Below are experts of layer 5 (counted from 0) of a mixture-of-experts language model. Rows are named up (a neuron's input weights, with its number), down (a neuron's output weights, with its number) and show model dimensions 0-223. Each number is 128 + 32 x the weight over its row's rms, rounded and kept within 0 to 255. Numbers have three digits each.
Before each expert's rows: a language model's description of what the expert responds to. This comes from a sample of Wikipedia text that the model never trained on.

# expert 9
Relative pronouns and subordinating conjunctions that open clauses, such as that, which, who, when, where, however, because.
up0:106105161176129111133135133134152115159109092140166176144182112127135096128159134143124128158188124125124169141143145138158137107144082181107155138117193140119115128065129128100214089114135163149110156130109134180145133162102142115104142114138113132100075122131105074110086135113101067103061119135077129108071152127161151162120184181132105159125108090131131199055115139126081130105108187096103070183111166122092148205095101103237157132153167118119102142077070105098084126159114116140118129140147164141105123179183143093157126146170088119066111137123120103139129130161121103157078111084122109178111108086155157169192150161084187166195139056183137133160077112141157137140103
down0:054140165128122158058086200164094075089126142088086098174154126138152200178145148146143067142145152112076074161054093123132116105189161106086117141107149117142129189130100085153182140100141121111169114125200154115109165148098094152114091195146134117154129159107098082088146095128164081147113108136150115124150123121076079103124135149123091124152148119199111121142105181106112137103156093157157181132154127110137077084069154143122169104144143149088124083138105174148127101126143143116157145176146111144115135181149165111110099168161084083145079136106063144141083097149100183140172113166151144147160076083122119102089108128129090105095137193165164088170100090161136118188117

# expert 43
Commas ending clauses or list items and pipe separators in tables, such as Shreveport, or efforts, before the main clause.
up1:096109152128128111089147140108073150097160143109134141128149126103148144113095102124134029104166186134120087137130173175089143112131131106109155125103127173149073188149206151191156094120161085101146088145121107143110164092132186083137108103129129120126150132148104122120073173104142182149181148143138104145101141083122092069104066180129122145106220079109124122169175076152096121132143144114099187103116135152132120176077082153125186100177131134115090105131132079172182133209074114149103092131138104083077142165158139208153120186106134086120169112120145104142138183092093116114129107146100149180149076104106077162111086149150071111140133147102123136156175151178131101114166
down1:136117124169237133066085150163175152086175107135101117105133084145117162120138086154129100176079152150094153180176136066104112168164079129112084060078172115142085176140166121182079074113178101123126098116132093134145073129149130152121104183118092148105101082172174176118094141161082150123089126192164082102128162073123103161160134140111130091092091112109140120127147140179120121160085093124171195127084144113158105045136116180098176106121098136100135151143115095142127135158110131172121134143129160111122145124134213083152163154138127150141166108121137118098076149149115148149125127141141112089171106085095165101143162155093075176107134162124106142103211112113167119111085

# expert 20
Prepositions and comparatives like from, between, before, than, below, about, plus award verbs won, nominated, received, and degree or dollar signs.
up0:160132131146101149144120146128138129142157130145166101143149059111141093123106093187117149104086154100169148128209087156170081146166127147116085127072185148161139142103111133115115150141101122093177149111113150157105134107197110184181091104143140139114147157123153119205136129140115195136125126106127112115132169160152086110142055118118114144089098106163111140134126137121102097105142084087195097080136104118129135184095126159110106172090086088088150098186140104129158103135153161113111113148122069123111178150073178174184125078163137115100221159096143144163111131133081114143090059171115170188138182168154119072027080129138117084069139143114121131073067126135122125100141
down0:115109111169147096152143125098112100209102097151159093130149158094181078072166148129138205110135122111073146142112100179111122074173181131129099118107087168196146118139088166095120138122126095155103105118124121168137123100112069134139118118183108110073138134136156049104127087131164158137107180170131121149099192121109124165111123172176170176118121107113111136116139131110151166023155122131135105189111144186125135150089139151135162122095149126121144150172126086151074157114195184130080122088139146112110145135110101191149138126048150165121162156143158109140121110118182087078067101107176092122109126152191117122112098108117129054159165156140134096114073187081114139114076

# expert 60
The preposition on before dates in sports and biography narration, sentence-final periods before line breaks, and words like final or night.
up1:143104103140119114131152155118176126188174063130129140101126070134107142156119156141135133094099078125143127109134099118132138132106125161113114170089167111103127109153080151110061145136103174087132198117088069122052071105147135124168069140122096152121146100112162127162155064151117205096187126155178115126123111111148163168146095072187120148134135129125134157076165109073135181115204081145110136142133135110105131156093126206114081128132109065142103097186133063139102132162115104119106146145140111169177130161173124023143119084141103162162146143134160118160146120100116124107177101172182074134066165158106146089126146148137132126211191108172129139127097122161144068122134
down1:150116088087094104158155131089218149155132138169145142149038159117143138163176141174162151110112137156165119170153155173150098110126096111129128068102114129095139055141087167087161129114111182102155118098145111127139196113208155115099090126088152135163126118125134122135184131193109112139099113105079132139134143096077135104079087145208142153059072159132145139137123134171143128141137198071128149085119147159147092139115118141149157107102103116129087077199152126082095122107090135140062131170174178135100112131088129143092105114131114159139112210119107122150138128154081144087138115106100096097073096101163147130169149194181141138116104087109175082177182079111097115115106